Weights of a small mixture-of-experts language model, trained from scratch on English Wikipedia: width 256.
Below are experts of layer 10 (counted from 0) of a mixture-of-experts language model. Rows are named router (the router's row for the expert), up (a neuron's input weights, with its number) and show model dimensions 0-255. Each number is 50 + 15 x the weight over its row's rms, rounded and kept within 0 to 99.
After each expert's rows: "gets" lists some tokens that make up at least twice as much of what it gets as of all text. This comes from a sample of Wikipedia text that the model never trained on. Tokens count by the router's weight.

# expert 25
router:32 42 49 42 50 55 59 38 68 58 47 34 41 58 31 80 65 35 54 65 49 57 52 60 46 47 68 16 43 66 38 43 42 70 52 25 56 65 54 64 35 21 54 38 31 55 21 56 36 47 62 36 15 51 74 61 49 52 74 51 19 48 62 33 70 52 57 38 79 53 52 63 55 75 64 27 30 32 57 33 43 71 48 63 62 49 68 74 62 25 42 29 37 52 56 37 31 27 55 60 57 57 53 70 39 52 73 61 67 70 33 71 72 40 63 21 44 78 50 60 58 60 34 35 67 26 33 70 58 34 82 58 50 72 57 56 67 47 56 53 44 37 63 67 45 66 49 64 57 23 64 24 51 41 15 52 41 65 65 56 50 30 42 63 28 45 35 30 37 49 66 59 47 21 44 53 59 11 78 59 66 57 30 44 40 60 74 35 55 49 54 66 50 50 54 34 79 56 58 60 54 83 42 46 62 48 45 46 50 55 37 45 52 57 40 65 31 25 43 64 25 55 56 24 45 46 34 52 30 43 64 59 80 47 66 28 50 20 70 29 34 46 55 61 57 47 55 65 33 63 51 29 29 74 45 50
up0:70 56 21 48 46 42 29 41 35 36 57 57 42 42 52 16 56 60 62 56 54 19 32 48 43 51 57 43 52 69 51 21 50 45 46 62 58 41 72 64 45 47 36 36 33 56 49 52 52 57 61 42 57 78 50 61 59 64 54 14 60 59 46 17 61 58 54 42 43 67 55 35 55 50 57 65 48 63 72 22 22 46 40 48 44 61 47 66 57 36 78 68 53 40 55 67 70 43 59 52 53 51 23 48 72 35 59 66 48 18 48 43 43 43 38 53 58 56 58 65 65 18 42 64 47 74 55 31 54 47 59 56 64 37 47 34 39 74 65 74 57 57 67 52 47 63 42 66 30 30 24 60 44 50 58 24 05 70 62 65 52 55 23 05 54 57 31 53 52 36 53 36 66 57 56 51 39 72 68 73 39 31 46 43 35 43 83 45 55 46 63 40 59 64 43 59 47 49 12 25 58 20 62 52 49 32 70 82 39 59 52 38 41 56 65 06 40 48 29 20 57 60 34 65 48 68 54 36 42 77 63 45 66 71 33 64 77 66 48 47 32 47 32 43 32 51 54 51 49 67 74 81 57 51 37 65
gets: "u", "a", "i", "o", "h", "z"

# expert 31
router:35 77 57 52 24 56 49 62 40 75 65 32 41 39 24 41 84 45 57 63 51 75 70 66 66 63 54 54 71 65 67 59 63 33 58 43 55 36 38 22 48 56 48 47 42 28 32 69 57 56 37 74 54 61 33 52 73 59 27 25 52 76 34 58 46 42 20 56 52 81 56 52 37 69 58 62 31 42 35 53 43 52 42 24 32 29 47 52 73 87 39 71 47 34 53 74 83 34 66 76 18 62 46 35 27 41 50 52 68 53 34 37 69 48 71 46 46 55 48 65 57 47 69 55 26 54 54 55 37 56 54 36 40 73 51 59 72 29 55 49 28 31 33 41 49 56 59 50 40 61 63 72 46 37 57 57 43 44 53 54 65 41 27 68 54 75 70 34 61 40 56 60 74 54 42 34 59 52 52 51 54 55 63 48 53 42 43 45 43 31 43 43 45 27 37 67 48 48 70 57 24 30 62 57 50 48 45 74 16 38 32 64 34 28 61 52 37 57 37 56 26 38 34 51 77 67 34 36 63 33 83 63 43 55 31 21 55 28 56 56 30 52 44 29 30 46 72 74 77 32 74 64 48 30 45 44
up0:49 32 65 61 64 40 46 54 46 50 44 52 66 54 78 46 30 55 44 49 46 43 61 44 05 39 48 61 48 42 53 42 67 66 28 26 52 65 59 59 39 49 32 48 60 52 57 29 62 69 32 32 48 24 38 56 38 59 67 63 69 44 54 67 64 62 90 48 39 33 46 43 57 75 84 45 47 36 43 71 44 59 67 21 66 76 71 50 54 57 54 49 61 60 31 63 43 63 39 39 57 52 52 49 50 21 46 62 42 24 68 57 21 49 59 46 50 56 42 30 44 59 83 27 48 70 24 69 78 64 56 27 57 29 52 41 46 57 59 46 67 73 75 45 54 57 30 63 23 33 37 43 45 39 58 26 50 40 66 45 42 53 58 32 43 66 39 56 47 16 52 48 90 46 45 51 77 29 44 82 60 27 46 61 67 36 62 40 25 41 38 41 47 87 61 70 87 50 44 61 64 54 36 50 47 42 49 43 49 45 51 54 86 44 27 44 39 52 44 18 45 40 60 44 42 42 38 37 53 37 55 76 45 67 55 49 42 57 55 41 00 46 57 70 34 32 36 38 65 52 42 34 49 84 49 42
gets: "y", "ni", "'", " ", "ies", "my"

# expert 132
router:64 34 52 71 40 61 52 36 44 49 40 32 70 51 42 55 42 65 49 74 58 44 65 62 48 30 55 47 46 28 66 28 24 68 24 37 54 59 57 71 29 17 45 21 50 67 31 48 52 33 39 45 18 62 41 39 36 80 28 51 53 53 30 55 77 28 40 45 75 53 69 66 54 41 48 52 57 45 58 47 45 52 39 25 60 74 32 34 49 40 47 36 52 25 31 66 42 55 69 57 53 55 64 49 63 51 54 38 41 50 54 58 41 37 77 35 76 73 37 39 75 78 72 33 33 69 64 38 44 60 72 75 59 30 44 32 64 49 46 56 42 70 45 31 37 40 61 38 44 69 64 65 18 26 61 59 32 30 69 73 22 35 68 58 71 66 35 52 22 40 47 71 58 49 46 75 53 41 65 42 32 28 74 60 61 41 75 60 68 27 34 39 41 63 32 46 36 51 66 83 47 59 40 58 41 59 47 22 87 33 36 54 50 31 32 66 72 51 47 61 49 75 58 55 50 66 32 36 67 30 74 37 56 73 67 38 48 49 60 44 33 55 30 55 42 52 41 61 58 43 57 25 54 40 32 56
up0:69 60 23 55 38 61 42 38 42 59 62 52 68 38 74 63 42 64 54 54 37 67 41 53 48 20 53 43 35 53 38 48 59 40 85 72 65 16 10 46 35 47 36 46 24 33 82 76 61 43 45 50 56 42 19 47 55 59 41 56 73 44 64 56 37 31 30 43 56 57 41 59 70 22 45 61 51 49 59 42 55 45 33 67 61 66 64 44 64 30 45 77 51 56 63 77 75 34 57 53 67 58 49 70 41 46 41 33 49 63 37 56 68 47 45 48 53 42 36 74 58 67 57 63 46 58 70 76 33 33 35 31 37 56 36 78 51 33 43 41 55 48 51 22 34 61 46 54 42 45 43 71 50 39 64 34 54 35 53 60 47 39 67 33 63 42 97 36 45 51 35 35 26 66 71 42 38 25 54 29 69 36 47 74 39 53 47 64 60 54 49 57 33 33 63 44 54 46 44 66 44 39 38 76 93 41 69 50 54 39 60 32 23 19 41 49 40 50 71 76 59 55 64 38 34 32 41 66 47 27 33 52 50 39 63 65 18 27 45 61 23 44 72 40 63 33 17 49 69 55 56 76 50 51 34 68
gets: "y", "n", "ed", "ri", "th", "d"

# expert 68
router:55 62 72 64 36 19 45 40 50 52 55 54 48 38 71 87 42 50 63 65 45 42 74 58 47 42 75 42 54 21 62 48 63 49 60 34 31 35 28 42 47 66 50 15 63 17 51 33 42 38 63 77 61 70 70 67 27 49 37 48 36 60 39 60 35 34 67 38 67 48 75 64 30 42 67 28 58 67 47 71 72 68 50 85 54 50 43 41 40 32 58 22 36 40 68 84 26 39 64 45 51 39 77 35 46 50 23 51 30 50 39 46 61 39 52 40 40 64 36 64 41 47 71 48 40 46 42 54 72 32 63 53 52 78 60 32 55 41 63 69 54 43 23 43 39 59 53 40 74 52 63 60 69 52 37 38 65 57 43 54 75 44 37 50 52 47 60 51 49 66 44 30 40 44 63 36 36 45 64 33 56 50 76 50 33 54 67 29 38 34 42 58 37 57 57 16 67 83 34 46 37 44 59 30 71 51 55 38 69 44 79 56 54 34 42 67 32 23 54 63 43 60 33 23 37 68 52 43 66 40 32 17 70 78 36 19 30 53 57 48 33 77 50 58 28 35 70 76 40 56 61 43 44 56 46 51
up0:63 35 57 17 31 58 60 46 49 37 68 61 36 37 29 58 78 59 45 58 53 64 33 64 59 66 64 47 61 75 42 42 88 43 64 58 49 47 16 54 66 47 72 26 30 30 61 65 46 52 57 52 29 50 47 78 46 34 41 43 52 29 66 50 79 44 47 38 56 71 44 71 34 47 57 24 36 40 36 62 43 47 32 70 36 24 70 70 54 28 54 67 44 16 53 62 80 36 51 39 59 58 58 39 23 60 58 73 61 77 48 58 60 39 16 69 59 50 71 43 71 60 43 52 55 36 40 75 23 45 34 42 59 57 62 64 47 59 52 41 30 19 62 62 31 40 45 74 62 55 37 58 67 74 36 58 16 39 51 61 82 72 34 36 10 45 41 17 36 67 60 49 51 41 57 48 42 56 27 49 55 53 28 54 52 39 37 90 37 65 69 47 71 34 52 28 84 66 76 43 41 57 45 43 49 58 63 58 39 63 56 12 52 32 61 49 42 65 54 52 29 47 66 63 45 43 67 84 56 49 48 50 30 53 34 30 46 42 40 48 52 43 46 39 52 44 53 39 52 47 52 49 51 34 56 49
gets: "n", "ar", "d", "or", "g", "ur"

# expert 33
router:40 40 66 59 61 14 33 44 70 49 30 44 40 56 41 62 53 49 32 51 74 60 53 53 66 67 82 45 52 55 30 66 58 49 54 43 34 54 43 62 61 30 60 48 59 72 15 22 67 60 58 49 28 44 69 67 51 56 55 44 28 46 66 49 58 45 66 59 88 47 58 54 35 67 64 55 36 43 58 54 52 61 73 47 65 35 63 64 70 31 58 26 63 36 59 61 33 52 46 40 62 18 73 43 56 80 34 66 65 37 58 66 63 48 61 40 50 80 43 43 61 48 45 65 43 40 31 57 70 36 72 58 43 55 66 59 59 36 56 65 44 49 76 56 48 49 67 64 73 49 59 23 30 43 28 46 33 27 46 75 40 63 26 47 43 42 44 49 39 65 65 44 63 31 30 47 49 43 58 61 56 61 41 40 61 54 33 50 42 56 32 53 62 59 48 64 68 44 64 69 25 60 18 37 53 65 20 31 83 57 33 40 68 50 20 59 26 27 50 54 21 71 38 15 75 36 56 68 41 26 43 36 56 58 33 23 61 28 69 21 39 53 51 43 40 30 36 55 70 65 58 23 50 82 52 23
up0:45 61 66 45 50 08 43 16 56 34 47 51 43 45 57 56 83 55 49 59 37 42 76 63 51 63 65 55 65 52 50 78 52 54 33 59 36 47 50 44 61 50 47 70 29 60 42 55 65 51 66 69 54 68 50 44 71 50 73 43 51 37 79 46 62 60 65 44 31 57 31 36 69 44 37 27 61 60 32 71 48 33 57 53 32 49 34 55 48 60 63 37 18 57 50 61 28 54 29 41 30 57 31 29 86 60 38 65 46 62 84 70 35 56 56 45 27 45 62 35 56 51 30 52 40 46 76 49 39 37 42 57 70 49 54 43 50 58 30 40 35 30 45 53 41 45 50 65 71 70 58 47 86 61 62 35 41 72 52 44 35 61 54 46 39 35 56 47 49 77 59 52 53 40 48 71 63 56 75 89 30 51 25 34 75 65 59 36 83 51 75 49 17 79 48 54 65 63 46 41 44 55 41 50 46 65 75 63 21 74 57 65 36 48 36 18 43 53 38 30 49 37 22 51 00 40 72 46 48 69 46 43 41 38 33 22 75 39 56 46 43 44 35 45 45 59 52 55 32 41 44 28 58 67 31 52
gets: "k", "–", "s", "S", "o", "-"

# expert 81
router:31 41 77 63 36 65 55 38 74 45 12 63 49 59 57 35 74 30 39 43 67 54 40 67 62 20 83 71 49 44 36 52 49 72 34 41 49 66 75 40 45 37 20 16 67 74 42 56 41 47 56 55 28 35 54 54 48 46 40 47 30 33 59 39 76 40 64 63 69 73 50 64 45 74 46 70 26 40 53 57 58 55 76 41 78 55 73 55 63 60 59 30 50 28 59 69 33 57 38 47 66 35 61 52 41 35 72 51 50 55 54 64 60 47 47 54 35 75 67 49 33 49 51 66 31 45 49 47 74 28 71 81 49 31 57 26 60 17 76 50 32 49 45 80 34 39 65 52 74 56 26 56 54 44 51 44 53 38 48 65 50 56 40 56 43 36 30 39 21 55 61 53 62 18 57 59 42 23 44 64 35 68 43 64 43 58 48 60 41 51 44 58 67 54 51 58 69 41 57 66 32 56 37 37 42 63 30 24 77 50 61 47 55 69 50 69 22 43 40 51 29 70 29 00 53 55 60 67 40 33 64 29 58 55 45 22 47 34 58 51 37 53 22 54 61 40 51 42 44 55 59 29 45 68 29 53
up0:17 33 48 58 57 55 39 36 46 44 58 47 51 55 57 53 60 49 56 35 31 32 42 69 52 47 54 56 25 53 15 42 78 48 63 37 35 34 55 47 43 32 49 68 38 71 59 60 38 44 61 48 67 75 73 78 46 39 49 58 55 72 40 35 35 60 66 49 52 55 62 05 32 58 31 61 23 64 39 27 57 43 60 58 28 39 67 53 36 60 75 73 38 51 41 48 68 58 42 30 81 65 52 44 44 54 28 60 33 44 38 44 65 60 37 44 52 59 81 53 61 49 85 49 30 64 63 57 59 66 26 45 46 39 73 58 21 56 42 75 63 50 57 27 53 51 61 59 47 49 32 57 65 45 47 30 61 46 22 71 46 22 24 35 52 60 44 89 36 31 69 25 39 61 65 59 24 91 36 63 35 29 35 52 56 63 62 47 54 49 58 43 37 67 51 49 75 59 66 50 35 42 52 66 36 34 66 34 42 83 66 54 47 60 57 64 51 65 38 31 82 14 41 42 66 29 63 45 57 55 25 47 42 26 51 54 86 52 41 71 70 36 49 32 45 42 49 38 64 62 43 51 50 70 50 36
gets: "g", "j", "h", "s", "k", "p"